From a checkpoint of a small mixture-of-experts model trained on Wikipedia: vocabulary 8192, 31.1M parameters.
Below are experts of layer 6 (counted from 0) of a mixture-of-experts language model. Rows are named router (the router's row for the expert), up (a neuron's input weights, with its number) and show model dimensions 128-255. Each number is 200 + 20 x the weight over its row's rms, rounded and kept within 0 to 999.
Before each expert's rows: "comes after" lists some tokens at least twice as common just before its tokens as in all text. This comes from a sample of Wikipedia text that the model never trained on. Tokens count by the router's weight.

# expert 20
comes after: ".", "\n", "s", "==", ")", " =="
router,203,230,172,171,210,202,183,218,208,192,200,184,210,203,194,203,204,214,195,192,192,175,218,162,170,194,186,192,214,183,204,207,234,183,199,189,205,193,202,190,134,194,215,207,165,218,184,199,226,191,171,167,175,194,214,201,208,197,212,170,202,175,162,227,188,205,204,212,212,193,192,219,209,222,198,182,203,190,228,209,193,170,188,183,187,215,247,195,229,233,214,195,142,169,167,176,237,193,183,202,224,214,212,197,197,206,185,217,166,198,160,250,266,168,196,190,215,238,199,195,195,207,209,196,238,205,223,241
up0,250,190,203,244,241,194,229,196,196,205,190,220,185,221,161,227,205,197,222,210,178,224,199,235,210,176,180,204,200,217,184,205,189,204,198,196,212,187,228,203,155,194,196,190,215,224,206,206,217,211,197,191,198,212,204,180,206,172,211,181,234,201,183,190,201,224,184,226,162,187,223,201,210,189,169,199,186,181,190,191,190,225,199,186,191,222,170,239,217,185,194,187,196,176,188,198,232,194,182,200,155,200,200,189,186,193,217,197,209,186,175,217,243,179,168,177,215,215,176,208,223,201,223,207,195,216,214,216
up1,143,163,152,169,184,193,191,182,190,166,183,213,190,223,212,170,197,176,241,228,189,207,188,227,190,205,185,182,200,202,195,204,215,192,192,178,188,179,199,222,217,176,227,184,187,206,232,205,184,190,212,187,156,178,199,199,183,206,168,164,166,217,151,203,245,204,212,201,172,180,190,230,216,206,207,212,212,193,193,210,183,211,194,227,205,214,233,212,214,218,167,211,202,224,213,202,226,186,237,201,201,212,200,200,193,213,195,194,240,213,217,187,221,196,199,188,185,194,181,227,208,248,200,187,207,173,178,201
up2,184,207,205,194,240,183,231,178,235,188,185,212,180,231,220,175,221,246,202,186,192,187,152,198,221,180,215,211,226,246,212,183,235,213,234,198,151,167,212,215,197,207,211,224,203,229,204,233,208,197,173,207,203,172,207,183,194,157,204,223,143,203,206,174,181,218,200,190,219,193,209,146,227,207,212,206,204,193,223,224,199,165,184,215,209,211,195,210,241,197,214,194,171,199,210,173,210,214,193,184,218,192,235,186,197,174,205,212,220,221,197,221,177,213,204,190,202,202,207,218,182,197,203,186,207,207,207,220
up3,198,169,183,221,225,230,220,207,180,243,201,216,227,186,195,186,208,209,188,156,186,176,191,196,192,199,212,208,188,199,199,197,221,195,191,203,192,190,192,189,204,194,182,175,210,192,216,227,197,228,216,201,220,178,208,195,189,215,148,182,219,186,201,181,230,244,223,192,199,222,209,230,259,194,224,195,202,199,191,208,209,204,211,163,200,180,205,184,156,211,219,188,167,211,215,214,185,200,186,207,196,198,191,192,200,209,203,164,161,181,203,188,197,242,206,245,217,204,169,201,189,216,209,183,236,187,177,168
up4,195,179,181,226,218,152,213,138,178,215,173,204,203,194,181,201,160,206,181,201,177,200,203,177,215,219,211,208,187,226,215,223,216,215,189,172,212,224,208,177,154,197,221,198,218,178,199,208,197,181,219,171,192,187,195,147,194,195,174,219,207,185,224,168,217,226,195,189,189,190,207,255,184,223,202,188,207,190,184,225,224,191,197,190,210,197,232,167,226,176,221,202,166,211,203,203,195,208,202,217,215,181,195,189,183,214,234,190,151,182,192,204,218,179,207,189,193,173,197,165,208,211,169,201,218,205,193,217

# expert 12
comes after: "s", "4", "5", "3", "7", "8"
router,178,190,183,218,201,220,205,183,189,185,193,208,178,216,210,205,205,216,199,190,205,219,233,201,204,197,222,191,213,202,160,221,223,171,204,176,178,206,205,198,201,212,252,187,187,192,183,214,231,209,220,219,183,222,183,190,199,189,151,189,235,195,151,207,181,201,224,222,221,190,218,205,187,152,194,187,209,187,205,203,201,202,200,204,181,226,179,189,232,243,223,184,167,216,213,220,238,182,239,221,230,196,226,165,164,226,223,197,187,160,190,203,187,212,196,195,178,231,172,195,198,171,197,209,185,204,187,181
up0,193,178,168,194,226,206,170,177,202,201,197,174,201,190,168,206,180,233,199,234,204,181,190,188,229,215,230,200,200,223,232,194,198,207,185,229,221,160,198,176,212,212,219,231,189,145,156,194,164,191,256,168,146,202,153,184,200,196,232,205,231,201,174,199,206,186,203,188,190,205,231,215,183,190,204,215,197,164,210,226,205,219,185,193,215,201,210,153,201,197,207,210,183,215,224,212,205,211,179,217,228,231,186,205,238,213,225,221,253,223,201,221,214,204,204,194,211,175,199,197,193,215,217,201,208,207,222,202
up1,211,220,183,203,141,180,219,194,212,214,196,226,203,228,194,205,194,205,205,231,241,170,222,177,173,176,199,189,230,213,169,212,175,174,199,178,179,209,218,191,169,199,204,215,212,216,207,204,197,221,178,193,200,205,200,211,173,209,143,207,216,167,172,224,204,202,227,215,237,209,166,192,191,187,180,178,186,169,198,210,173,198,200,206,198,173,161,165,199,237,199,222,202,211,234,187,208,179,166,194,192,216,205,196,213,209,165,205,204,181,204,200,200,178,190,198,155,196,185,189,184,194,233,193,221,204,179,202
up2,196,201,204,198,237,197,181,186,206,215,178,183,163,204,182,240,201,211,222,219,205,195,190,185,232,214,227,237,183,214,192,154,209,193,206,202,231,229,205,186,190,192,161,179,216,156,215,158,221,225,219,170,188,184,181,194,190,164,189,201,220,192,199,190,190,209,218,184,204,194,199,229,208,191,201,203,214,197,197,203,179,212,227,185,201,205,172,186,205,191,187,211,187,213,211,212,223,192,193,242,212,218,180,195,218,201,171,209,217,192,246,223,188,236,197,188,204,164,202,203,193,194,205,209,176,172,193,188
up3,176,209,180,198,233,207,190,197,230,202,172,209,146,172,209,179,205,233,209,209,192,212,190,229,216,215,194,205,206,202,204,225,171,203,211,217,210,213,156,229,201,222,236,181,202,192,221,223,185,219,222,197,203,214,196,226,201,198,229,191,200,196,195,185,179,189,232,192,223,197,179,199,211,201,215,190,253,180,190,223,182,177,188,193,173,240,197,191,197,208,224,224,178,191,200,154,180,169,222,211,232,181,195,205,213,232,205,231,182,193,190,216,205,224,205,214,199,247,208,183,188,196,187,173,205,206,147,194
up4,262,191,192,206,186,229,174,203,219,162,226,213,201,208,221,197,229,200,185,238,217,215,171,187,219,189,140,215,215,179,194,203,168,179,192,203,199,214,210,178,238,201,199,209,214,215,216,167,244,207,178,226,195,192,177,224,230,200,191,187,202,191,166,225,163,198,189,232,216,188,185,201,229,209,207,203,209,223,185,200,219,198,203,214,189,212,217,249,201,155,196,209,198,183,183,181,224,203,209,212,203,226,219,196,183,232,226,197,170,219,231,213,162,180,183,156,221,249,212,222,202,221,218,177,186,204,205,193

# expert 22
comes after: " ", "\n", " con", " In", " re", " P"
router,207,233,214,206,250,217,208,199,219,203,199,199,195,150,172,220,183,194,212,188,222,213,181,170,199,153,177,215,175,200,192,199,209,202,185,178,216,232,233,204,179,226,215,170,171,215,202,230,181,152,218,141,187,174,197,204,217,212,200,176,222,198,190,206,214,167,194,190,205,162,188,182,227,200,212,208,185,187,170,183,212,206,235,190,208,184,213,210,229,192,175,200,171,176,177,211,197,191,200,197,203,195,222,214,234,168,165,241,197,217,200,213,208,216,193,201,178,226,197,207,181,214,209,188,222,206,166,187
up0,215,227,223,206,224,216,180,186,206,172,210,200,196,174,186,222,223,249,176,235,206,201,198,151,216,164,181,209,200,175,225,219,208,201,227,179,212,217,186,176,198,194,221,158,202,224,202,224,186,236,190,149,170,208,199,188,225,191,195,162,225,208,208,180,219,200,213,216,217,230,207,195,192,227,233,227,210,182,189,184,222,191,230,208,181,199,172,195,177,189,188,211,189,208,220,208,238,223,215,222,226,221,193,193,219,188,200,212,246,192,206,185,196,189,203,145,211,187,205,221,204,216,184,203,200,226,187,215
up1,216,176,168,227,209,203,217,207,195,191,205,162,227,209,153,181,175,191,191,185,188,202,182,205,187,212,238,208,186,220,198,195,185,193,175,222,223,191,203,167,203,227,212,187,197,222,178,210,187,187,179,191,194,228,182,181,213,234,212,193,205,200,206,219,183,223,230,198,214,204,211,181,196,196,229,220,182,178,216,184,209,157,221,194,237,191,186,168,195,197,204,158,205,191,183,219,198,181,201,188,223,204,188,226,211,202,170,225,181,184,171,214,206,219,207,144,203,196,227,179,207,148,165,223,203,211,196,183
up2,220,213,162,190,178,192,204,200,207,227,190,184,226,202,172,175,198,138,201,161,199,187,202,216,182,200,198,202,153,204,171,203,185,210,193,188,182,221,210,189,182,221,226,164,239,195,198,203,191,196,199,196,239,229,175,207,181,206,182,155,213,193,195,220,217,228,209,193,189,189,202,212,209,213,197,229,201,235,214,198,198,205,206,179,182,193,213,175,190,180,187,198,182,187,188,223,197,158,226,220,212,178,205,200,201,208,175,169,181,204,179,181,186,224,191,205,222,245,180,226,196,193,221,177,189,205,156,224
up3,206,233,214,190,218,238,202,192,189,172,199,201,225,206,202,228,173,224,202,201,207,200,198,193,190,189,215,193,181,225,159,207,200,212,237,193,173,188,194,168,193,235,201,201,194,185,201,164,225,211,203,204,219,203,152,224,227,202,218,190,229,222,200,201,195,166,174,190,219,235,201,170,220,209,228,220,173,220,196,200,194,216,195,196,214,212,192,177,193,222,228,163,185,179,216,186,183,178,211,230,191,194,192,230,184,228,196,153,197,218,210,204,206,205,205,181,210,204,190,186,191,209,196,221,195,204,207,230
up4,234,158,205,183,223,201,171,215,184,187,193,244,200,227,186,151,201,170,243,177,167,231,214,211,199,198,196,157,239,200,208,201,243,169,201,240,197,204,219,211,177,213,212,213,205,206,180,139,230,176,177,187,214,194,181,194,199,158,205,196,219,208,185,183,212,210,216,180,221,178,212,200,199,194,190,177,241,217,204,204,171,235,196,169,199,199,194,206,160,202,204,168,218,220,175,220,177,199,192,215,229,208,209,160,202,201,222,187,201,207,206,200,160,189,163,197,208,206,187,217,233,220,203,181,207,194,203,173

# expert 24
comes after: "2", "-", " (", " \"", " c", " dis"
router,231,188,196,211,213,226,194,200,195,237,229,192,202,196,201,199,227,169,234,176,189,164,186,218,174,167,214,202,150,209,197,219,156,217,216,183,199,219,188,202,199,195,198,200,159,200,180,183,215,249,186,220,202,167,203,210,203,193,193,177,214,186,226,187,201,196,192,179,208,204,195,193,227,196,190,228,208,172,207,201,194,173,195,215,195,183,216,196,246,221,176,223,184,203,170,202,194,194,238,178,201,197,197,207,218,239,186,213,178,176,223,202,209,196,212,176,184,209,204,234,167,152,221,186,196,204,232,189
up0,244,232,228,226,216,211,253,177,198,189,186,181,205,205,219,222,214,195,207,172,210,228,184,215,219,190,239,208,170,222,225,203,222,179,249,183,217,219,222,191,176,213,202,221,181,199,208,161,202,192,214,210,200,201,186,167,201,186,200,206,207,201,199,168,180,187,186,202,175,228,233,178,228,229,220,210,222,202,233,171,203,207,199,205,200,187,197,243,205,188,144,202,145,177,226,211,203,197,209,215,167,225,218,195,165,170,180,216,177,184,184,201,228,195,205,173,192,184,179,179,212,210,197,186,220,190,227,219
up1,189,200,178,219,206,206,204,209,229,188,207,198,203,222,175,209,211,213,176,267,230,160,176,214,173,195,181,218,196,199,202,176,173,193,212,200,235,199,199,195,210,211,151,216,193,198,188,166,173,179,223,202,228,192,184,188,203,226,230,220,218,192,219,177,226,224,219,204,215,205,205,187,195,186,211,184,182,186,234,202,222,192,208,179,187,204,199,188,198,171,199,229,221,213,186,184,198,214,206,228,230,187,209,208,164,194,197,191,176,173,168,188,186,214,198,220,221,162,150,260,203,195,223,222,203,216,188,190
up2,198,196,211,192,227,225,195,209,179,206,174,182,189,184,217,149,202,182,239,219,185,215,188,208,224,200,186,238,189,214,204,217,194,197,199,195,187,160,196,190,201,219,256,165,169,205,208,185,245,235,219,199,177,216,201,177,213,184,198,203,193,193,167,167,182,215,201,215,203,226,221,202,187,179,193,250,161,196,189,242,217,186,203,223,182,203,204,167,221,198,212,246,179,201,155,231,181,227,202,191,195,211,214,190,227,220,178,198,178,188,201,249,171,173,212,163,217,193,212,156,212,213,233,194,236,192,195,191
up3,171,225,146,230,202,212,204,176,189,220,173,211,219,210,185,189,211,195,201,214,203,199,219,211,189,195,215,198,201,207,205,194,236,167,194,175,211,195,212,228,194,174,212,186,216,231,204,231,176,193,213,214,225,207,193,173,190,212,177,188,209,157,173,186,196,202,225,224,195,169,226,176,156,161,168,206,205,190,210,228,179,173,220,222,156,215,221,187,216,228,182,198,205,184,203,200,241,199,219,200,203,220,177,198,151,182,197,209,182,212,174,160,204,191,199,207,191,192,195,172,155,204,210,178,174,175,233,204
up4,196,180,205,220,154,203,193,217,191,198,178,241,220,173,188,213,207,164,201,191,202,182,215,178,193,205,211,182,176,218,206,209,180,233,229,182,194,216,256,183,179,207,208,215,197,199,184,194,214,197,188,191,184,188,166,201,219,188,204,219,199,173,162,203,197,216,157,168,216,173,171,221,205,179,190,210,191,182,215,156,247,193,196,202,171,201,212,201,205,260,207,175,186,214,194,202,214,196,226,215,210,171,222,218,201,222,187,182,228,178,201,194,221,238,247,190,175,197,185,231,167,199,198,151,176,179,193,214

# expert 21
comes after: "\n", ")", "4", "3", "5", "6"
router,234,216,187,161,210,206,202,232,211,194,185,160,226,216,207,171,213,177,200,194,191,186,220,205,189,224,200,210,210,206,196,212,222,219,171,181,195,225,186,202,192,202,221,218,213,161,202,186,218,213,202,203,170,148,195,178,206,197,180,186,192,170,211,205,193,215,203,219,208,171,226,219,178,209,186,183,222,181,184,183,188,209,217,169,183,188,217,181,224,217,207,181,194,223,135,200,242,167,228,198,206,181,191,218,200,203,176,216,199,182,212,223,186,138,196,204,188,199,198,230,181,203,198,193,214,207,188,231
up0,233,198,201,197,201,196,192,151,209,203,212,209,172,208,190,236,190,188,216,179,205,201,218,179,184,223,223,192,220,199,166,205,186,148,184,180,151,206,178,158,219,246,193,211,151,193,197,232,200,184,213,182,228,200,161,208,200,224,218,232,186,216,169,201,220,221,182,233,208,245,196,207,186,221,222,202,195,168,177,215,193,167,202,191,216,170,174,216,178,192,235,169,195,223,210,185,159,185,216,195,215,222,201,178,222,183,222,192,230,176,198,213,219,202,199,225,249,200,207,198,213,199,218,215,206,203,185,168
up1,204,209,173,200,148,248,185,202,223,189,230,215,185,203,214,194,188,196,231,203,216,178,195,224,203,199,183,236,216,196,219,208,241,207,193,211,228,185,200,209,208,202,206,224,230,172,190,198,202,223,232,218,171,180,206,214,185,178,189,228,186,212,183,251,199,196,207,213,174,201,197,212,201,204,217,230,195,211,202,158,202,188,216,148,180,178,191,230,198,204,192,204,214,155,206,168,208,217,212,220,196,240,219,196,213,198,232,207,196,209,241,206,181,201,222,216,179,226,214,207,183,178,200,211,190,196,223,207
up2,168,222,181,174,181,185,214,204,212,204,189,193,185,218,199,220,235,206,217,192,193,215,209,192,221,217,191,216,198,228,179,220,194,186,183,185,192,225,219,237,204,212,194,211,153,197,181,190,226,185,185,212,178,176,198,211,184,171,208,213,207,218,209,229,191,157,194,176,190,211,248,216,180,183,217,181,190,193,215,202,192,141,221,219,226,194,192,204,221,215,154,242,185,219,218,180,201,162,188,200,201,185,226,178,198,175,195,204,189,221,195,213,219,247,164,225,232,218,181,189,224,186,193,236,193,179,201,208
up3,226,191,207,224,245,230,205,199,221,184,196,186,181,201,194,218,207,194,164,224,216,203,193,215,236,191,209,214,234,216,197,200,203,190,222,201,173,223,204,224,231,196,207,226,180,188,190,217,188,193,232,181,208,186,208,194,215,195,187,189,190,185,187,212,237,154,214,218,196,179,156,182,208,254,201,197,197,175,205,229,235,191,176,225,186,208,193,186,207,192,159,226,224,164,211,177,258,188,210,210,175,199,190,238,211,166,223,170,181,213,179,192,192,180,187,205,227,193,198,224,223,189,223,193,203,163,180,211
up4,212,234,216,192,221,189,191,160,184,195,170,254,192,214,190,196,178,216,191,198,163,188,184,177,182,254,198,201,192,208,211,162,179,188,226,195,178,213,219,192,218,177,206,184,177,226,199,187,202,178,232,212,245,202,184,224,227,186,192,199,219,213,223,189,184,194,182,217,168,176,214,177,220,141,219,164,223,178,206,253,252,211,174,186,233,231,219,209,203,169,194,205,205,250,196,189,204,202,219,185,197,188,229,201,180,188,195,169,219,215,199,204,205,173,187,211,199,193,221,210,187,196,218,198,232,177,225,201

# expert 10
comes after: "0", "3", "4", "5", "6", "7"
router,176,178,231,168,177,204,202,195,194,230,193,181,220,189,227,206,224,199,170,191,217,213,217,252,209,189,215,207,190,221,212,179,203,204,191,225,200,232,203,188,195,201,216,184,220,194,191,177,208,169,199,238,128,189,214,169,205,190,223,193,232,154,193,232,192,187,198,220,209,214,216,204,185,194,221,203,235,174,213,218,187,197,203,168,185,197,166,195,232,195,190,170,164,219,187,186,211,198,218,198,194,177,218,191,207,243,189,183,167,190,216,212,203,176,229,180,181,220,227,204,203,208,171,197,215,144,182,250
up0,189,210,210,199,195,181,207,207,229,215,169,166,207,218,220,185,195,207,208,185,230,164,178,212,189,224,206,215,237,199,179,175,186,218,176,206,177,189,246,204,211,226,217,212,215,211,213,216,223,194,185,196,180,188,229,208,193,210,234,187,186,221,194,200,185,242,207,185,236,199,193,192,193,199,190,179,185,207,202,173,145,218,173,149,199,173,200,171,201,192,168,132,188,200,159,197,193,210,173,171,192,207,226,194,218,200,180,171,188,234,187,227,211,207,216,173,178,174,213,173,190,201,185,188,199,208,196,184
up1,174,191,196,220,198,221,194,184,212,220,197,222,182,178,226,182,202,231,177,173,161,219,180,195,187,189,207,162,230,179,190,132,178,235,194,168,179,206,183,200,175,171,180,209,206,202,225,208,170,205,165,232,192,169,219,185,179,207,186,204,177,188,211,183,172,176,198,203,190,204,176,219,233,177,232,218,174,198,220,197,208,174,235,171,210,245,172,200,214,224,252,206,225,229,236,195,194,192,184,208,184,208,192,214,226,231,198,174,200,205,216,226,215,228,190,184,232,216,230,182,177,193,172,217,214,202,193,227
up2,221,192,148,179,177,199,186,200,194,215,202,156,214,207,187,203,208,213,180,196,180,201,207,214,191,176,211,197,221,215,207,191,206,214,217,172,249,177,206,217,219,199,193,183,195,186,222,177,185,197,202,193,190,177,166,221,207,210,190,206,228,217,206,193,197,194,205,177,206,211,190,203,187,177,194,226,198,194,192,195,160,197,226,184,174,223,219,227,205,180,195,197,189,198,193,202,163,220,230,193,189,212,207,221,199,217,200,209,174,233,207,179,212,186,243,184,234,236,166,163,205,177,193,222,201,200,220,205
up3,200,243,179,182,190,152,219,185,177,222,191,207,181,225,193,200,189,222,194,209,158,200,197,195,227,213,177,197,190,211,192,200,219,185,214,226,217,223,193,216,169,208,201,161,185,190,253,190,212,174,206,227,191,166,194,171,216,215,224,178,229,207,212,164,172,243,181,195,218,193,180,196,207,215,204,211,189,182,205,190,241,223,179,194,201,186,211,188,216,188,228,174,197,190,199,198,190,235,198,168,172,190,221,189,184,237,213,165,183,206,209,190,211,189,186,168,244,189,202,186,201,202,229,206,214,246,198,235
up4,176,192,198,219,217,186,206,237,197,187,195,192,209,164,207,177,227,211,212,219,215,187,186,217,214,193,226,224,232,202,186,172,194,204,185,164,188,210,197,239,155,198,174,215,172,192,213,221,215,241,203,215,200,189,237,215,188,205,193,180,201,240,238,191,213,192,208,191,162,189,190,230,186,205,205,188,215,213,205,202,247,205,199,245,188,199,202,213,201,159,220,199,215,227,184,221,209,175,182,207,204,209,194,167,163,199,209,209,214,185,207,198,237,196,190,195,189,236,202,221,178,172,220,183,177,133,225,197

# expert 1
comes after: " |", "-", ",", " \"", " (", ":"
router,230,208,167,180,227,220,216,205,207,189,177,222,195,209,192,213,165,219,235,191,217,211,227,213,201,160,183,191,227,189,165,184,184,206,205,206,219,204,180,235,200,206,204,225,202,185,197,202,229,231,156,220,193,181,190,231,193,201,211,190,228,163,221,209,217,195,226,205,194,214,204,216,184,168,224,230,219,173,200,190,211,191,210,174,210,185,185,212,201,220,209,159,193,218,208,238,228,189,192,172,217,208,228,171,177,189,205,211,208,211,205,189,213,186,209,176,218,229,200,225,208,173,174,181,212,200,204,206
up0,200,222,202,199,226,192,185,193,159,180,176,203,191,210,186,182,204,228,221,167,187,210,226,213,174,204,175,203,189,224,226,193,165,198,212,181,189,193,186,161,185,201,210,209,167,202,175,218,204,204,188,213,196,221,189,190,161,188,187,191,189,188,180,179,166,190,215,214,193,196,193,188,220,199,152,201,224,223,184,163,203,235,215,225,176,206,174,153,215,191,215,179,220,160,198,167,191,222,195,194,223,191,185,232,173,205,195,215,187,199,208,202,192,159,192,197,222,225,192,213,185,172,177,201,187,188,218,223
up1,220,210,188,151,221,212,183,209,208,182,224,202,180,178,183,218,189,228,210,183,214,190,202,200,183,182,195,200,236,182,197,230,193,174,235,165,209,192,207,222,208,212,217,193,179,186,213,165,203,179,235,223,190,210,202,211,199,236,227,205,220,202,190,205,162,194,198,191,181,194,189,248,200,199,215,183,236,196,146,177,222,202,175,232,222,163,159,219,200,197,195,198,186,187,214,193,213,159,204,201,206,224,214,211,179,192,196,218,214,222,174,206,219,201,205,226,191,192,182,214,206,191,176,232,202,195,197,204
up2,225,202,193,201,163,190,139,208,190,201,179,235,178,184,206,217,207,209,196,209,183,171,176,192,195,163,206,172,196,204,171,185,207,223,174,167,236,250,199,199,230,170,205,182,197,205,178,191,195,207,192,199,211,224,157,199,222,177,193,179,242,198,180,168,214,213,187,184,182,201,210,226,226,188,192,208,189,227,211,171,144,193,186,203,196,185,215,202,202,208,197,205,169,181,213,237,207,200,228,181,197,203,194,163,207,242,195,184,186,186,142,189,218,188,166,207,222,200,206,224,215,199,207,149,179,185,214,228
up3,218,205,189,200,174,211,211,215,205,231,214,188,183,202,177,236,213,162,215,224,205,214,220,198,157,228,214,196,220,191,155,216,206,187,208,204,193,211,182,202,178,192,181,225,158,204,212,241,175,209,206,195,194,215,201,190,225,199,202,235,211,203,200,201,189,203,212,209,206,192,229,180,203,177,171,191,230,206,226,215,187,204,174,212,217,149,213,197,183,180,173,191,162,217,199,221,206,211,186,150,223,202,215,205,176,224,202,247,203,206,189,198,198,192,182,163,212,191,243,174,227,171,221,201,179,165,209,214
up4,151,244,219,191,215,205,184,165,201,197,201,205,202,204,174,173,198,194,222,219,229,219,218,199,229,174,164,161,180,174,204,217,212,217,182,198,179,208,201,216,244,192,200,191,192,219,201,194,221,215,181,237,202,184,180,200,242,193,165,159,170,221,169,164,169,207,207,189,192,192,241,250,197,235,211,186,226,236,189,201,243,205,217,191,200,184,235,222,197,203,211,205,180,220,228,194,196,206,217,190,229,203,184,251,189,205,195,232,195,219,215,193,211,188,180,240,170,185,193,208,191,188,199,213,211,194,212,185

# expert 15
comes after: " ", "1", "2", "0", "3", "9"
router,216,201,189,201,189,195,220,200,205,221,176,203,214,167,202,182,206,211,217,187,188,199,205,179,190,219,199,211,207,191,194,186,202,213,247,200,216,214,193,232,205,235,205,181,225,197,183,225,231,199,215,183,177,199,217,161,207,240,152,185,236,195,175,172,191,221,194,255,212,183,199,159,199,170,207,187,201,195,200,213,196,190,228,201,161,182,171,157,193,180,184,184,176,183,209,212,195,157,209,208,242,205,219,221,193,194,192,200,207,212,207,249,226,215,216,199,203,198,191,223,159,179,203,205,228,194,182,193
up0,208,226,180,187,181,206,209,234,196,215,163,222,211,166,164,180,217,225,225,202,186,182,218,211,228,200,213,220,136,187,223,202,189,224,188,193,167,180,196,232,175,196,194,182,208,163,222,179,195,203,196,191,201,193,176,195,205,198,223,236,195,213,202,188,166,258,220,196,209,182,204,252,195,166,203,182,172,181,191,179,187,182,188,188,157,196,157,210,190,146,212,204,164,206,187,187,170,183,193,179,203,219,218,203,200,201,209,202,200,199,193,220,212,194,168,203,220,204,187,215,192,229,181,173,221,148,188,190
up1,183,215,218,197,222,231,226,188,220,200,228,199,212,234,249,197,186,215,173,193,196,185,200,172,193,224,159,195,204,183,190,216,213,233,191,211,196,202,208,200,177,185,230,203,220,189,233,169,215,186,213,177,214,197,209,185,224,242,196,198,200,208,210,213,226,194,202,177,195,187,215,211,198,191,184,209,203,208,175,203,171,196,228,191,227,206,173,210,186,162,247,209,185,191,224,213,199,252,168,231,218,178,162,182,196,216,226,170,207,171,187,186,204,195,184,192,182,215,193,163,190,203,215,204,209,197,206,208
up2,230,228,207,198,182,216,240,222,196,175,220,186,192,201,183,219,195,205,205,158,170,140,190,191,176,210,217,184,179,210,190,181,244,208,213,181,190,209,175,192,182,229,193,180,205,168,207,190,212,212,205,166,204,197,235,216,208,165,174,214,191,197,170,193,216,203,195,215,198,208,201,205,222,209,214,208,221,209,206,183,195,193,227,199,185,213,209,191,213,202,228,217,188,269,209,197,184,224,224,219,225,199,198,199,173,213,197,176,219,239,188,204,198,181,169,180,219,208,206,224,224,182,206,188,210,178,185,196
up3,197,188,173,189,194,178,191,208,219,177,199,208,241,247,160,193,196,176,160,218,179,200,156,172,188,190,218,172,184,187,178,210,209,186,228,183,212,207,193,204,188,229,204,200,180,201,252,204,213,222,231,224,193,193,196,220,214,206,188,182,206,181,205,216,198,202,198,194,196,163,206,183,187,211,205,224,153,163,181,214,230,256,239,191,208,214,206,228,191,168,191,170,219,195,204,221,186,205,194,206,209,217,193,205,190,162,207,201,213,200,225,219,229,197,209,192,214,183,223,183,220,214,212,178,215,196,189,197
up4,209,199,205,230,233,162,218,200,208,163,194,187,210,171,174,213,163,212,199,176,179,207,202,222,226,216,236,198,202,203,180,167,207,192,223,220,213,204,217,193,201,212,182,221,164,176,195,175,202,234,190,220,189,193,200,171,188,195,203,194,215,204,212,189,177,185,225,186,219,156,178,212,190,137,179,186,229,192,207,209,219,174,216,201,179,204,220,200,218,217,213,205,171,179,192,226,220,216,244,213,181,211,214,165,192,158,192,168,208,211,205,166,214,187,160,226,193,181,187,219,183,204,222,233,222,231,204,195

# expert 7
comes after: " ", "1", "9", "0", "–", "2"
router,198,190,187,198,237,221,191,233,199,181,201,217,174,211,201,214,174,244,241,186,190,185,190,192,176,195,182,204,193,156,179,207,182,233,214,193,239,204,232,203,164,204,187,227,146,202,237,229,189,166,196,213,209,200,196,195,213,212,183,187,216,189,205,170,245,204,213,203,209,194,184,212,212,214,198,169,189,209,219,216,184,199,213,194,237,218,177,175,244,216,229,188,209,201,219,199,171,197,214,219,197,206,197,157,193,188,229,215,195,227,216,202,213,212,206,187,181,192,183,234,188,182,188,193,214,207,200,193
up0,193,231,207,210,220,212,193,219,196,222,206,220,182,181,200,216,228,177,186,180,198,245,187,228,156,192,182,172,170,167,231,228,207,203,235,200,182,214,221,190,197,197,215,193,155,172,159,138,217,180,197,194,187,194,198,207,187,200,186,206,173,239,202,220,190,180,218,180,196,169,207,189,196,201,202,231,215,200,217,194,206,214,232,198,213,178,229,180,192,236,196,191,195,170,195,227,215,233,174,204,224,175,228,190,222,181,228,220,188,241,178,215,159,199,203,224,195,199,204,191,175,184,207,177,207,179,218,183
up1,184,170,190,243,197,193,210,159,198,184,223,188,170,209,195,175,196,192,202,180,218,173,198,228,200,197,208,189,187,206,176,211,169,202,209,192,211,187,191,237,202,208,216,170,182,192,183,214,212,183,178,185,187,191,235,233,231,195,207,205,204,237,170,191,210,213,202,227,196,165,223,190,168,212,184,208,203,172,222,171,204,231,197,201,217,187,186,173,226,213,203,225,197,169,162,189,231,200,179,232,213,225,188,234,195,199,192,206,169,168,185,184,165,199,219,192,219,212,200,196,208,222,203,185,230,210,162,210
up2,194,202,166,197,206,212,197,199,218,176,179,214,178,166,192,183,193,191,258,199,185,197,202,192,217,219,209,245,185,164,216,199,216,223,182,179,204,200,205,165,210,216,196,173,200,180,206,221,192,169,184,233,184,219,214,204,206,173,163,170,212,182,191,200,196,217,201,223,201,163,199,188,200,219,234,173,190,186,211,199,240,215,208,202,192,194,201,220,195,192,186,197,240,260,210,178,191,212,214,192,218,183,227,211,195,180,186,188,188,178,190,215,185,211,169,181,211,182,168,206,191,194,203,144,205,141,202,232
up3,199,171,181,212,214,206,229,181,206,204,189,198,196,164,218,184,191,225,196,209,196,157,176,202,195,181,147,215,192,175,209,211,218,179,193,203,219,163,207,167,191,222,201,217,189,196,224,213,185,204,222,236,218,219,236,171,215,217,203,176,198,212,237,202,238,165,219,208,231,199,192,193,221,196,202,204,203,216,172,193,213,201,179,199,175,211,210,173,212,203,243,192,207,209,201,219,234,193,185,179,211,237,176,178,195,166,213,222,141,234,187,178,169,197,208,198,214,231,206,211,206,168,202,223,224,239,221,212
up4,215,199,201,181,197,284,202,191,212,178,210,173,221,201,219,202,190,211,169,192,208,214,183,203,236,189,202,195,198,178,237,240,196,226,209,227,194,198,203,225,189,192,204,203,207,201,191,189,186,191,217,190,195,191,204,196,158,195,188,204,181,185,183,210,216,194,177,179,207,188,227,201,223,224,169,199,187,208,227,206,184,241,225,194,131,225,219,188,186,193,207,213,223,219,206,181,196,211,197,210,185,196,194,167,164,196,193,198,208,203,171,215,232,212,248,178,196,181,153,238,212,171,179,209,201,251,193,192